Experts of a small language model.
Size: 11 layers, width 192, 69M parameters.
Experts: 256 squared ReLU neurons an expert, 2 picks a token, 16 empty slots to pick.
Training: a variant of Muon for the experts, 731M tokens, 5575 steps.
Below are experts of layer 3 (counted from 0) of a mixture-of-experts language model. Rows are named router (the router's row for the expert), up (a neuron's input weights, with its number) and show model dimensions 128-191. Each number is 50 + 15 x the weight over its row's rms, rounded and kept within 0 to 99.
After each expert's rows: a language model's description of what the expert responds to. This comes from a sample of Wikipedia text that the model never trained on.

# expert 43
router:56 25 71 60 84 51 68 80 45 62 47 23 49 67 61 55 38 52 31 50 39 56 41 40 68 39 57 46 76 45 18 48 32 74 72 57 70 50 50 70 45 46 60 65 04 70 54 61 43 30 63 50 32 58 54 54 73 63 49 51 49 37 52 49
up0:58 51 84 58 17 76 42 40 52 76 61 55 51 36 60 71 43 68 81 42 52 68 68 40 72 53 75 61 39 31 44 43 42 56 58 81 58 44 37 39 66 66 55 43 70 38 58 45 62 44 66 40 43 49 35 39 55 72 74 61 24 17 54 38
up1:37 59 45 17 55 67 35 30 42 52 77 64 21 72 57 50 37 46 52 13 62 37 54 54 45 55 38 34 47 15 39 16 50 48 48 14 36 34 42 45 34 54 59 51 63 50 80 61 30 45 70 61 47 65 55 72 61 49 44 74 40 32 69 52
up2:61 34 86 43 56 40 46 45 32 55 76 62 26 33 32 46 49 54 48 56 53 37 60 41 29 50 66 54 77 31 65 37 61 63 46 45 30 50 27 62 33 53 53 42 37 71 42 60 63 48 70 82 53 38 53 38 53 43 59 50 65 48 41 56
up3:46 36 47 49 71 48 43 42 27 69 73 51 34 57 45 17 47 72 57 49 33 72 57 39 45 48 59 41 61 58 46 43 38 88 70 56 51 53 65 44 58 48 28 32 66 38 40 34 73 31 67 17 57 52 67 54 60 54 47 49 81 47 51 42
up4:57 64 28 65 62 60 76 27 67 44 75 52 20 65 47 31 64 67 48 49 72 63 66 52 26 60 42 48 30 45 08 45 68 44 57 17 62 61 61 44 73 82 71 39 36 46 59 37 61 39 73 62 25 65 61 69 49 62 43 45 74 28 52 69
up5:66 51 61 44 57 47 36 41 59 59 64 41 54 48 62 37 53 64 53 66 45 36 31 39 59 61 16 36 49 64 77 55 64 69 48 52 42 51 74 38 35 72 66 40 62 40 60 74 42 63 52 34 57 74 56 25 67 50 56 59 55 52 56 50
up6:49 43 38 46 82 60 43 67 49 40 33 71 51 57 52 66 34 51 39 53 57 52 69 48 50 50 64 50 14 64 40 62 21 53 52 41 69 59 32 51 37 43 38 83 41 39 45 89 44 75 66 57 72 31 49 41 47 52 15 51 35 56 47 40
up7:52 51 41 40 73 22 46 54 47 49 32 51 57 34 24 36 73 83 59 70 20 60 70 32 61 32 26 60 61 52 60 34 49 43 75 41 33 45 28 53 73 40 41 52 44 53 39 39 67 55 72 60 66 36 44 27 29 37 71 38 65 69 64 67
up8:57 61 86 63 31 60 69 41 49 70 42 41 60 36 48 33 49 47 08 52 49 41 40 77 33 32 47 48 24 49 53 45 40 58 32 54 32 52 40 35 59 46 49 33 46 46 31 16 46 24 43 56 58 73 50 76 50 22 50 27 34 17 53 70
up9:45 82 71 50 64 54 35 51 70 44 35 51 60 56 47 77 61 47 52 38 75 55 31 83 69 59 54 56 44 40 61 44 53 33 39 40 38 45 50 56 48 62 93 73 33 41 56 56 44 52 45 73 62 61 50 50 34 59 23 61 25 82 57 66
up10:50 63 61 49 42 61 43 46 73 35 43 83 23 28 47 28 75 51 37 44 55 63 53 36 55 21 88 55 64 54 46 55 41 53 68 63 41 10 62 67 45 52 65 33 61 67 37 36 71 47 22 58 29 18 54 53 49 53 57 48 40 54 40 58
up11:41 38 48 43 27 47 50 53 34 58 51 52 56 64 74 41 41 67 42 55 51 61 59 43 39 07 59 50 32 77 52 47 41 35 32 44 60 42 62 43 80 29 62 39 44 71 57 45 40 58 42 68 55 72 22 49 30 24 53 29 12 59 72 07
Description: Vowel-final name endings. Final pieces of Spanish, Italian and other foreign names ending in a vowel, such as -ia, -na, -la, Chiangrai, Liga.

# expert 16
router:55 21 55 52 67 43 53 67 26 55 57 33 57 50 64 87 63 40 34 45 71 61 43 41 51 20 35 64 62 39 37 18 49 52 56 55 49 39 67 66 47 40 51 81 51 43 64 61 60 28 70 66 52 28 25 42 62 41 49 54 25 36 54 61
up0:42 74 30 61 32 41 47 73 37 70 52 58 64 62 32 54 39 27 43 45 38 44 48 36 71 42 63 59 72 52 52 49 27 53 39 50 43 38 54 32 69 49 64 34 07 45 22 37 53 50 67 40 65 68 58 42 49 56 29 54 42 53 40 30
up1:41 62 66 49 36 70 38 63 54 62 70 41 60 61 14 60 64 41 41 52 32 42 59 50 63 30 38 45 58 58 65 71 51 33 42 70 72 51 44 36 47 59 62 43 71 41 38 69 40 35 64 49 54 67 18 52 47 82 35 55 43 72 40 48
up2:27 60 26 38 62 57 53 70 47 59 65 67 60 46 50 54 52 42 35 58 53 77 58 63 54 65 48 44 31 63 66 82 38 45 43 40 34 41 68 62 48 33 42 72 48 25 41 50 57 06 54 73 50 46 47 62 48 63 49 54 37 61 66 65
up3:40 26 67 48 59 51 53 53 80 66 60 33 33 41 65 50 49 48 24 49 81 46 38 62 49 51 55 55 60 52 31 51 59 35 60 58 38 35 71 25 49 71 22 59 47 53 44 57 52 29 34 50 31 65 49 39 24 25 46 50 62 60 49 40
up4:45 54 21 56 52 50 60 40 38 69 42 34 67 62 65 30 42 43 48 19 57 62 61 51 38 30 53 49 63 48 72 56 15 53 57 49 43 47 56 46 59 09 72 70 40 70 33 60 41 29 27 62 51 40 63 45 65 58 43 72 60 56 40 27
up5:35 52 30 49 14 51 49 41 36 24 53 43 61 31 44 65 22 33 64 19 51 59 34 56 74 62 58 50 76 49 25 48 56 64 57 56 67 24 42 66 59 74 58 54 70 59 63 50 43 46 63 65 55 52 41 30 57 47 42 52 57 62 43 46
up6:36 40 29 56 64 67 33 55 52 60 43 28 42 50 68 51 45 57 28 50 51 99 46 46 55 56 61 61 68 32 95 64 27 29 45 32 44 41 55 35 50 49 44 51 56 52 34 53 49 65 53 41 65 66 42 60 57 39 82 65 60 50 38 30
up7:61 66 47 48 89 52 56 54 55 39 62 54 28 51 25 60 58 55 44 22 45 43 40 29 57 34 55 48 35 71 46 50 64 60 45 38 67 54 68 52 47 60 74 50 14 67 30 60 52 65 63 32 40 71 54 35 56 49 50 31 66 58 54 40
up8:49 55 72 60 65 60 40 68 67 60 42 59 58 70 41 45 31 55 49 32 43 52 42 45 32 35 40 75 71 34 58 43 30 59 74 51 39 52 65 54 41 32 24 09 68 57 58 54 74 96 45 61 18 36 63 36 64 65 35 48 56 31 48 60
up9:36 52 38 42 31 40 43 66 41 64 41 42 34 58 39 41 68 35 52 73 28 34 28 54 46 43 51 53 42 70 65 22 34 19 51 44 57 25 44 24 47 60 61 38 52 73 31 49 65 48 51 33 36 39 78 67 54 47 45 33 87 46 49 33
up10:32 26 65 64 35 44 23 45 56 59 64 34 43 61 42 46 55 26 53 44 47 49 54 46 52 61 77 58 40 69 62 28 63 58 51 46 39 41 68 16 58 43 69 52 29 55 37 38 21 52 52 35 12 63 53 63 60 50 51 53 55 53 56 42
up11:42 23 66 43 32 46 48 37 45 57 49 63 55 43 69 75 31 68 55 56 72 60 75 69 44 19 60 48 45 75 64 34 29 57 54 49 56 43 34 53 40 59 40 27 59 48 61 71 77 40 63 28 55 35 30 40 43 53 26 38 18 85 46 39
Description: Articles and prefixes. Articles a and an after prepositions or verbs, plus word-initial prefixes and prepositions like re, un, dis, con, under, into.

# expert 33
router:45 32 81 54 47 27 44 62 37 59 60 35 42 40 58 79 45 39 56 58 63 62 55 38 40 53 33 62 30 29 22 40 32 42 57 61 65 40 38 59 28 58 67 71 46 64 49 54 40 23 74 45 42 49 45 44 71 64 46 41 40 65 60 45
up0:64 45 58 55 44 79 55 70 31 44 52 59 41 50 41 39 70 73 59 57 59 46 35 61 78 71 58 20 68 50 56 39 75 31 65 51 38 65 38 21 52 51 25 75 53 50 18 30 37 40 41 55 38 54 55 46 67 53 42 18 55 43 60 53
up1:53 44 48 63 48 69 52 46 53 58 39 60 40 53 49 54 31 66 57 62 57 54 69 61 58 74 39 48 51 65 65 59 33 51 39 24 77 33 30 50 30 45 54 32 44 37 22 62 54 27 36 51 58 42 78 46 43 57 72 58 58 66 34 39
up2:61 44 65 61 49 20 42 69 37 49 24 51 44 47 70 36 86 48 43 69 42 69 64 38 55 57 64 54 63 39 45 74 55 50 38 73 51 44 46 57 53 52 44 41 55 42 95 64 38 51 73 52 50 54 49 64 56 64 47 41 52 83 44 59
up3:45 39 28 40 58 43 47 59 72 53 46 41 66 56 35 46 28 17 75 47 79 39 45 41 34 43 43 54 58 45 43 54 71 62 57 60 51 53 56 61 36 75 45 50 46 04 38 59 76 62 51 70 50 70 45 60 50 54 60 38 57 40 33 59
up4:38 68 65 62 67 75 73 63 56 55 58 37 55 56 38 60 66 66 44 09 28 61 56 52 45 23 45 67 63 39 36 55 52 41 44 72 53 56 67 53 64 39 73 49 37 31 54 60 64 74 78 47 38 30 50 58 63 78 41 66 53 44 44 59
up5:69 75 45 22 26 53 38 30 60 54 64 77 69 32 70 53 61 25 42 45 49 61 80 55 51 38 54 34 30 52 52 53 36 54 65 64 48 60 81 36 39 23 43 69 48 46 42 46 67 21 51 39 55 29 63 43 45 52 39 51 69 41 37 36
up6:44 69 48 33 53 50 85 61 70 45 38 73 68 55 44 64 39 47 42 46 48 35 53 49 09 39 22 46 52 46 64 47 41 27 37 80 71 19 51 44 33 78 32 47 60 66 36 50 58 44 51 44 67 53 16 35 46 54 64 38 81 53 51 35
up7:59 36 47 90 51 49 52 17 62 34 49 51 44 54 56 54 66 65 56 44 75 54 52 70 21 46 66 49 17 48 21 29 40 50 91 58 53 37 45 45 47 52 34 61 48 45 49 42 51 64 70 40 44 52 58 48 84 39 59 28 45 43 44 56
up8:52 64 43 53 48 74 23 58 51 44 45 36 53 40 67 37 70 65 20 82 56 56 38 46 36 66 76 40 57 22 31 45 38 35 27 53 55 61 61 39 71 39 44 48 77 33 46 56 38 72 54 42 69 61 16 59 63 79 39 22 52 25 72 63
up9:44 60 53 62 54 21 80 35 40 72 63 64 30 74 56 49 52 51 45 42 37 38 63 58 37 52 63 46 37 62 39 58 50 71 57 71 96 48 61 32 49 66 14 51 40 75 56 60 50 53 77 48 42 54 43 32 22 38 51 58 33 34 57 54
up10:39 61 41 22 61 58 82 45 48 59 57 49 53 57 51 23 46 67 42 60 49 65 40 70 58 52 54 69 63 57 68 47 46 46 51 57 40 42 47 76 45 57 50 17 53 56 19 47 62 50 54 27 49 36 45 23 76 54 53 82 31 41 40 49
up11:61 70 53 56 52 43 55 37 40 69 58 44 46 51 61 53 56 72 87 20 25 27 49 36 43 45 55 54 62 59 53 36 58 35 56 49 54 32 25 58 85 31 85 38 26 30 74 47 36 09 70 45 33 67 59 20 57 37 45 68 22 50 28 66
Description: Math and formula notation. Symbols in LaTeX and formulas, such as =, \, _{, {, ^, and spaces inside chemical or technical notation.

# expert 28
router:60 59 56 53 37 28 55 43 41 73 45 55 55 77 61 56 44 30 34 42 27 59 35 43 63 13 56 43 42 42 40 67 04 41 75 70 89 45 34 57 39 44 67 61 26 69 69 67 35 48 69 66 38 67 42 70 67 46 46 09 32 36 39 28
up0:51 47 84 42 21 49 42 38 69 57 53 48 58 36 30 36 56 66 50 52 31 61 38 54 61 59 57 62 60 58 61 62 46 69 60 40 46 85 45 70 50 32 35 45 42 43 72 63 56 83 67 50 67 54 53 58 39 64 54 80 52 61 50 78
up1:23 81 56 49 70 45 46 50 31 46 48 41 59 40 57 49 23 32 38 40 47 23 44 40 35 47 28 61 76 53 68 62 38 51 71 55 36 42 71 75 49 62 76 38 42 70 63 55 49 47 45 44 59 34 32 37 70 42 47 35 34 91 57 52
up2:38 47 56 36 39 42 42 56 46 56 89 73 50 42 46 68 41 55 48 56 94 20 47 65 42 63 53 45 69 34 30 61 34 46 48 54 48 49 42 68 49 48 76 41 63 57 48 33 62 48 65 51 46 58 86 66 58 61 65 40 33 23 55 47
up3:54 82 45 38 54 26 49 43 29 55 35 30 30 59 53 40 48 54 53 57 33 41 32 67 71 60 69 31 53 80 43 29 49 76 42 36 64 32 62 68 65 68 27 47 68 35 53 53 27 67 64 62 37 49 40 38 48 51 69 44 54 20 63 37
up4:65 58 76 71 33 42 49 60 34 67 64 70 21 44 61 55 34 50 31 40 67 74 25 62 55 30 70 38 21 46 31 35 29 43 47 73 44 45 48 65 48 37 56 43 34 55 43 46 54 70 68 32 51 37 45 55 62 70 28 49 60 54 46 47
up5:49 49 29 49 49 42 35 57 70 36 99 42 11 40 42 36 56 67 33 84 56 40 70 55 49 38 40 31 52 40 53 28 29 58 58 67 52 47 33 35 56 72 54 60 31 50 40 65 48 48 64 88 53 51 38 57 48 51 38 49 46 52 37 47
up6:33 58 45 45 76 33 27 33 57 45 57 66 60 55 41 46 67 68 66 38 60 58 60 43 41 72 68 04 35 59 58 48 41 51 46 64 78 38 53 47 36 64 64 55 51 47 40 58 51 74 40 38 84 19 37 53 57 35 47 60 52 47 56 06
up7:43 62 69 59 66 51 63 37 54 45 45 69 63 69 66 50 43 39 39 49 27 22 59 42 59 39 55 43 34 46 62 52 36 32 44 61 27 42 46 82 44 53 42 34 65 45 57 49 46 45 44 42 40 62 42 65 89 73 67 63 64 08 37 29
up8:36 36 45 38 58 23 59 43 71 21 52 44 60 30 77 50 34 24 49 47 34 36 47 50 40 49 66 63 63 23 46 55 56 46 41 38 48 43 55 20 86 48 13 60 39 47 44 42 29 76 35 63 32 64 49 50 49 36 60 44 36 63 39 68
up9:71 37 90 54 22 44 32 33 41 67 44 95 40 32 47 31 57 62 49 42 39 43 50 59 17 25 52 78 49 49 47 45 53 39 43 56 58 47 68 42 33 75 45 53 45 57 57 18 50 45 53 40 43 68 33 68 65 52 56 53 53 37 30 44
up10:60 52 44 51 31 40 63 50 46 51 35 37 44 35 59 43 42 69 38 46 56 59 35 70 31 47 54 83 64 73 50 75 24 48 61 44 31 27 56 48 27 40 60 38 61 49 25 35 60 57 76 82 63 44 37 69 45 42 14 25 62 50 37 67
up11:60 54 54 62 41 43 56 63 45 62 45 56 66 38 74 44 43 44 33 50 57 23 53 67 37 45 48 59 62 62 62 64 20 78 68 52 69 64 56 85 42 65 66 46 58 47 58 57 61 56 38 44 75 40 70 36 69 44 53 58 70 65 54 42
Description: Personal first names. Given names and titles beginning a person's name, often in lists, tables or headings, such as John, William, Thomas, President, son.

# expert 30
router:52 28 76 43 56 29 45 66 34 67 53 33 61 43 65 62 65 25 22 59 46 42 43 51 69 36 47 56 37 46 20 49 43 72 65 66 71 45 42 68 33 48 73 76 28 59 58 76 40 40 73 62 35 59 31 46 65 76 38 33 27 35 34 47
up0:51 56 59 71 43 57 57 57 56 76 43 46 53 49 50 43 54 53 92 65 42 69 42 49 61 41 44 32 35 64 54 41 35 44 37 63 64 71 40 55 49 06 62 43 11 48 67 53 56 79 43 56 40 14 45 27 45 76 58 54 66 35 48 55
up1:61 49 64 42 52 55 65 51 63 43 37 47 42 43 29 53 55 67 33 78 50 69 31 34 55 34 50 39 14 46 49 39 45 61 45 39 43 32 50 35 60 42 54 66 72 46 43 47 37 73 29 65 57 29 47 46 34 59 33 43 43 40 40 44
up2:35 46 63 59 51 55 41 86 43 61 34 40 63 39 40 55 65 39 27 53 35 50 80 37 45 20 40 39 48 25 48 49 45 20 32 39 50 54 39 44 90 62 70 42 33 50 75 49 54 39 56 62 45 22 45 24 65 53 35 32 34 20 56 46
up3:55 42 70 64 81 56 36 51 51 80 63 49 50 43 58 50 36 43 46 49 64 71 44 51 45 23 33 70 57 44 53 59 64 64 46 71 87 67 64 40 57 41 74 46 44 63 54 66 24 69 39 36 37 63 46 63 87 74 64 27 29 61 54 35
up4:29 61 24 43 54 38 42 59 34 64 48 19 23 42 36 28 51 36 41 59 37 36 60 38 54 79 59 49 37 40 25 54 51 42 49 24 48 54 38 27 42 37 59 65 37 56 53 36 50 48 37 45 36 78 27 74 50 34 63 61 41 33 52 49
up5:60 45 49 77 43 51 28 83 56 82 73 61 55 57 42 38 39 48 50 26 44 68 54 41 61 94 41 46 58 32 42 54 57 36 54 63 57 29 53 47 40 37 47 70 32 37 88 45 43 72 68 58 65 50 74 76 31 14 18 60 64 47 57 50
up6:44 78 64 44 33 34 51 72 46 71 74 33 61 62 57 39 55 49 45 79 37 57 51 29 30 46 16 44 54 65 66 42 36 67 35 72 54 56 45 57 52 45 58 39 61 77 54 49 44 44 56 61 47 44 71 38 54 54 53 43 67 57 39 51
up7:51 56 50 52 39 55 16 38 45 57 35 48 53 58 33 39 38 62 55 55 83 54 46 47 51 29 37 30 29 64 63 12 63 48 64 51 66 51 48 61 63 73 63 59 62 43 19 32 77 37 42 39 66 59 63 63 45 63 67 39 37 54 55 40
up8:52 45 43 72 43 57 36 53 67 44 28 50 38 73 59 64 69 52 75 66 66 61 59 32 59 52 57 31 26 27 33 65 65 43 45 47 37 66 47 32 59 63 64 46 39 53 48 48 70 55 34 40 31 55 38 54 41 33 49 69 09 36 39 54
up9:76 29 46 53 39 49 50 28 47 91 36 41 57 41 74 36 49 52 56 65 66 49 58 56 54 65 29 52 72 67 59 37 55 54 84 65 46 76 53 26 44 35 36 51 57 36 29 40 72 50 65 47 52 21 37 49 54 62 79 68 53 26 32 43
up10:81 60 25 41 55 59 71 55 66 54 38 50 39 45 54 48 53 57 35 42 49 56 47 56 69 36 33 42 48 77 44 48 57 74 60 47 46 73 61 22 83 51 42 61 47 36 63 55 28 42 41 59 61 43 57 54 44 08 30 19 75 39 47 30
up11:60 52 67 77 36 36 45 39 54 62 33 26 19 56 69 64 85 58 47 22 60 19 28 56 47 00 66 34 57 57 58 62 44 72 47 60 44 81 34 49 45 52 47 25 50 48 59 42 34 73 63 45 55 30 45 62 65 48 64 30 54 76 72 56
Description: Noun stems, line ends. Line breaks ending numbered track lists and table header rows, plus common noun or name stems before suffixes (horse, tank, Billboard, Sox).

# expert 63
router:58 32 73 47 55 39 48 66 37 69 59 40 60 52 68 60 60 33 19 51 46 52 49 48 72 30 53 50 42 43 27 45 35 71 58 66 75 48 46 71 30 43 74 83 33 60 46 78 42 37 77 61 43 65 40 40 65 74 45 33 29 40 42 51
up0:45 67 61 58 72 40 40 38 46 53 53 50 63 58 53 47 44 24 49 57 27 62 59 36 46 30 53 59 58 53 64 69 50 32 50 71 65 54 36 65 64 24 53 72 42 60 52 52 36 57 53 35 44 51 48 42 09 27 31 52 57 34 59 47
up1:55 65 64 63 31 68 27 61 18 04 55 56 36 47 51 50 57 40 41 72 54 53 48 35 41 63 46 52 39 24 36 34 40 53 44 68 54 95 30 42 55 29 49 77 65 45 57 46 52 49 57 59 40 50 62 25 37 47 43 51 26 33 32 59
up2:49 63 49 40 53 67 67 65 33 64 37 38 28 35 55 60 37 53 50 64 44 43 38 70 42 48 34 59 46 65 77 58 31 56 42 27 69 65 38 66 62 37 38 54 63 62 58 71 60 62 35 53 51 59 58 42 57 42 36 44 46 60 43 48
up3:59 69 46 55 51 44 18 59 85 66 36 32 28 53 66 57 39 49 54 34 40 41 35 42 57 71 56 61 37 67 55 30 57 62 48 28 40 30 45 72 30 61 38 62 33 76 59 65 35 65 46 76 31 80 54 51 50 26 69 46 55 65 60 42
up4:29 38 72 54 52 64 50 34 38 35 56 47 47 64 62 43 48 51 44 48 54 68 45 49 67 54 33 28 69 45 68 36 79 56 66 48 49 67 49 72 49 67 61 39 74 28 61 37 43 28 48 59 53 76 65 17 64 34 43 30 45 59 29 14
up5:22 46 38 38 52 58 72 78 75 29 37 38 32 69 45 39 27 50 24 53 75 56 49 65 38 50 85 53 59 42 35 50 66 36 36 68 56 70 33 74 73 49 33 71 58 67 36 42 31 61 99 45 37 36 39 43 55 66 53 51 46 56 41 37
up6:48 19 62 57 56 53 66 52 99 43 38 64 72 38 57 72 24 25 54 49 58 53 43 33 33 51 62 56 76 29 32 80 72 50 56 51 13 44 21 70 52 42 41 60 61 63 53 54 34 44 37 54 49 57 60 58 62 48 42 55 72 39 66 52
up7:72 47 92 50 44 81 26 66 49 46 78 52 47 57 50 51 71 44 45 45 65 68 49 52 51 00 70 24 19 74 34 38 39 31 55 49 43 62 33 60 55 54 47 41 42 46 66 35 62 52 35 31 32 36 42 46 49 58 42 48 48 63 58 78
up8:37 42 52 59 74 67 41 35 58 52 36 42 45 53 58 50 65 42 48 37 04 61 45 44 58 43 45 33 20 52 39 64 69 85 28 12 60 29 52 42 27 21 41 48 47 58 34 38 48 51 68 68 48 44 50 38 50 72 47 54 38 43 46 46
up9:60 55 61 60 56 42 66 52 57 64 79 48 41 39 30 47 41 64 53 35 41 49 33 50 87 59 66 38 42 65 54 71 78 54 49 42 26 45 53 34 10 57 50 30 29 42 56 41 66 52 01 33 46 46 41 65 49 37 18 62 66 61 52 60
up10:20 34 65 47 14 62 43 67 64 60 60 36 53 45 52 38 28 13 44 51 19 35 60 58 60 35 49 56 58 37 36 20 69 31 59 67 81 94 67 49 44 52 41 67 40 43 43 60 44 58 47 42 64 35 51 58 50 69 47 77 55 72 54 67
up11:54 42 48 56 45 46 92 74 65 67 28 50 48 66 31 32 54 36 50 38 55 30 23 77 44 43 50 40 42 59 52 73 59 41 70 36 62 61 42 30 49 66 63 55 29 43 21 41 51 73 56 36 49 39 45 49 51 39 50 50 57 42 38 42
Description: Article heading equals signs. The = opening a new article title after an infobox, plus nouns after the like station, person, body, largest.

# expert 25
router:76 39 85 57 70 21 49 64 33 65 64 36 55 44 68 30 56 48 27 49 65 29 44 49 80 21 70 41 49 46 48 56 17 59 56 55 67 23 38 74 21 33 48 53 41 40 57 61 43 39 72 53 43 35 64 57 72 50 57 48 35 58 52 30
up0:30 71 71 24 53 48 47 48 74 30 24 35 38 61 66 43 56 47 59 45 26 57 48 52 46 85 39 33 54 51 45 74 89 70 33 37 57 84 59 42 48 60 65 55 57 86 61 30 56 45 62 42 75 74 50 48 47 80 56 53 58 51 64 25
up1:45 59 54 76 47 52 28 65 22 62 52 70 39 66 48 22 44 43 64 23 56 56 24 54 56 45 28 42 55 70 25 52 57 21 37 38 31 52 33 48 56 62 65 35 30 42 43 48 68 26 59 32 68 64 56 50 57 52 66 38 64 52 34 41
up2:47 00 36 36 61 55 42 43 41 33 48 56 53 67 62 36 66 29 63 31 74 31 66 56 46 50 43 37 49 43 65 39 24 40 52 55 52 39 30 43 40 26 62 73 56 37 36 26 54 53 39 45 62 50 32 83 33 74 62 48 57 40 65 50
up3:32 31 33 25 43 74 55 66 57 63 41 67 34 56 29 63 11 53 63 50 44 53 78 44 42 41 43 58 48 43 75 48 58 54 46 54 35 34 69 52 40 72 40 68 68 53 23 30 46 71 62 63 43 31 71 49 58 66 48 68 41 40 37 43
up4:36 60 67 50 35 49 32 47 56 44 60 46 28 24 47 26 46 53 62 44 68 46 37 39 32 17 49 56 23 50 66 74 58 47 42 34 73 61 47 63 53 36 64 61 78 22 54 56 81 66 34 45 40 66 37 19 26 61 54 46 40 58 57 44
up5:55 28 70 28 48 44 30 58 64 58 40 30 50 67 75 67 62 49 61 58 51 71 55 30 52 54 48 64 42 32 58 46 73 48 54 56 26 27 52 37 35 76 41 47 35 38 35 50 28 50 47 36 67 54 67 47 28 71 62 43 42 63 60 97
up6:40 59 57 56 22 61 55 43 43 47 72 47 27 86 52 48 68 58 49 37 44 17 49 52 39 48 71 35 33 17 43 23 34 71 57 39 33 32 54 68 57 77 29 49 53 32 88 57 50 40 71 53 59 39 50 49 95 59 72 56 70 48 51 62
up7:57 43 54 36 44 38 33 56 55 72 42 30 64 41 74 33 46 67 43 62 64 71 29 28 47 56 39 36 45 49 25 58 79 58 59 66 43 54 62 60 35 39 56 59 35 51 38 40 47 38 55 66 58 32 61 44 43 59 78 56 47 80 48 50
up8:41 68 54 62 51 33 36 71 67 75 48 53 59 60 47 32 59 47 56 41 46 54 44 28 66 18 68 41 62 37 32 44 46 48 61 13 52 28 46 25 72 41 43 68 42 41 35 40 46 64 63 63 42 63 44 64 38 35 42 35 48 19 46 34
up9:50 29 59 55 80 39 43 40 48 45 51 55 64 44 28 39 65 36 67 43 47 67 60 51 61 48 36 36 57 27 22 36 65 61 39 49 48 72 52 55 38 44 64 64 64 71 69 80 65 47 47 49 65 56 60 40 52 40 36 21 45 46 73 53
up10:38 45 26 42 37 30 64 71 23 66 61 66 39 74 75 29 31 86 42 23 58 53 58 70 56 49 74 63 65 38 29 43 48 69 56 45 27 57 56 61 48 33 61 71 21 30 43 42 40 47 52 38 38 58 82 55 27 49 18 53 59 63 61 38
up11:57 59 61 32 50 34 62 62 40 37 32 20 62 51 56 51 48 45 73 59 46 64 43 31 31 55 60 63 46 67 69 29 91 53 39 45 42 44 51 68 41 58 46 44 57 57 52 79 57 65 70 48 47 72 27 43 35 44 53 54 33 50 43 43
Description: Plural and possessive s. Word-final s and es plural endings and apostrophes of possessives, such as chords, towns, Conrad's.

# expert 41
router:66 51 68 38 27 35 56 52 57 84 71 42 56 57 58 70 48 44 37 44 42 49 36 50 64 56 58 51 38 41 46 40 29 60 51 56 72 63 27 76 34 41 55 52 41 68 80 63 35 50 81 43 45 49 38 43 63 65 31 50 46 38 49 39
up0:33 53 65 28 48 45 49 69 60 48 32 40 30 24 54 35 26 53 54 33 25 33 49 72 65 37 59 52 61 63 58 43 41 66 62 49 78 70 48 66 62 52 15 39 53 67 24 58 30 52 73 50 58 58 66 50 36 94 58 50 69 63 58 56
up1:80 35 52 74 82 54 48 41 26 48 65 55 53 43 36 49 31 58 41 50 23 41 61 39 63 32 71 64 29 79 60 66 62 58 64 68 36 64 46 33 33 57 69 56 55 82 44 49 55 55 50 55 68 35 20 55 46 50 38 40 53 30 58 56
up2:26 55 44 65 47 27 67 49 62 64 44 31 58 70 36 62 61 47 26 50 61 49 44 60 75 68 35 70 44 36 38 44 49 56 55 65 53 62 91 58 49 58 40 73 57 52 54 62 49 51 41 29 84 35 34 23 39 64 81 33 18 50 25 45
up3:68 46 75 49 56 56 42 48 78 59 40 81 61 38 59 39 50 51 47 59 14 51 27 30 72 44 37 26 66 40 79 47 26 41 50 47 37 65 66 60 52 39 55 61 28 56 37 72 55 55 14 38 48 50 40 32 68 30 74 84 18 34 35 50
up4:57 35 32 52 55 56 48 72 62 68 57 49 43 26 45 77 67 79 53 59 49 56 59 65 44 51 61 26 49 50 65 33 33 26 79 60 41 61 33 16 67 65 39 59 70 29 29 20 29 48 54 57 61 48 37 62 60 46 64 08 47 42 07 77
up5:57 48 70 50 35 54 55 47 54 59 61 52 61 61 41 29 43 54 41 47 54 22 51 56 41 49 48 27 53 51 22 50 47 46 48 38 56 45 62 47 37 49 48 65 49 60 62 76 54 65 44 35 44 50 33 43 13 44 44 35 50 61 80 58
up6:72 37 57 35 71 83 22 40 44 55 63 42 48 71 54 51 51 37 63 51 57 43 48 58 81 73 54 34 44 65 22 71 35 55 68 42 32 54 65 46 56 35 69 56 21 41 73 56 48 55 62 07 38 45 97 59 32 53 26 53 57 67 50 46
up7:48 27 60 11 38 74 46 44 34 54 39 48 59 62 55 47 27 65 22 33 57 61 69 49 47 64 75 25 36 45 53 60 44 77 53 37 41 38 51 45 27 34 61 54 23 60 62 09 43 57 41 61 54 39 52 54 55 38 39 73 41 38 50 56
up8:53 20 74 55 45 61 47 56 72 52 35 42 54 43 28 43 63 39 41 74 43 35 39 98 46 44 18 69 66 34 50 66 66 52 60 74 54 97 38 53 73 57 23 36 76 60 35 69 39 41 62 51 23 83 34 52 65 66 45 50 92 51 35 65
up9:52 35 48 31 23 55 44 58 24 79 40 53 78 40 42 78 71 19 62 43 28 50 41 53 61 49 46 44 24 60 66 70 40 55 47 31 73 56 36 48 55 43 45 52 66 69 49 26 70 52 69 84 68 60 34 44 36 33 55 20 64 34 39 38
up10:46 61 45 31 58 37 37 47 62 64 46 65 67 58 41 66 56 41 60 82 79 45 29 46 59 45 62 43 90 43 45 75 39 35 28 45 65 36 40 51 55 78 33 44 42 55 60 43 53 80 50 28 65 41 39 45 53 54 71 45 40 47 24 34
up11:54 60 59 74 30 59 44 62 49 38 65 27 53 57 38 63 31 45 45 45 65 66 36 61 27 48 40 56 61 68 47 63 57 50 92 58 54 55 44 59 66 35 68 52 28 49 58 50 44 26 69 92 33 56 41 81 71 44 50 62 45 20 54 27
Description: Personal name parts. Surnames or their first pieces following a given name, in credits, rosters and tables, as in Sheryl Crow, Paul Webster, Mc.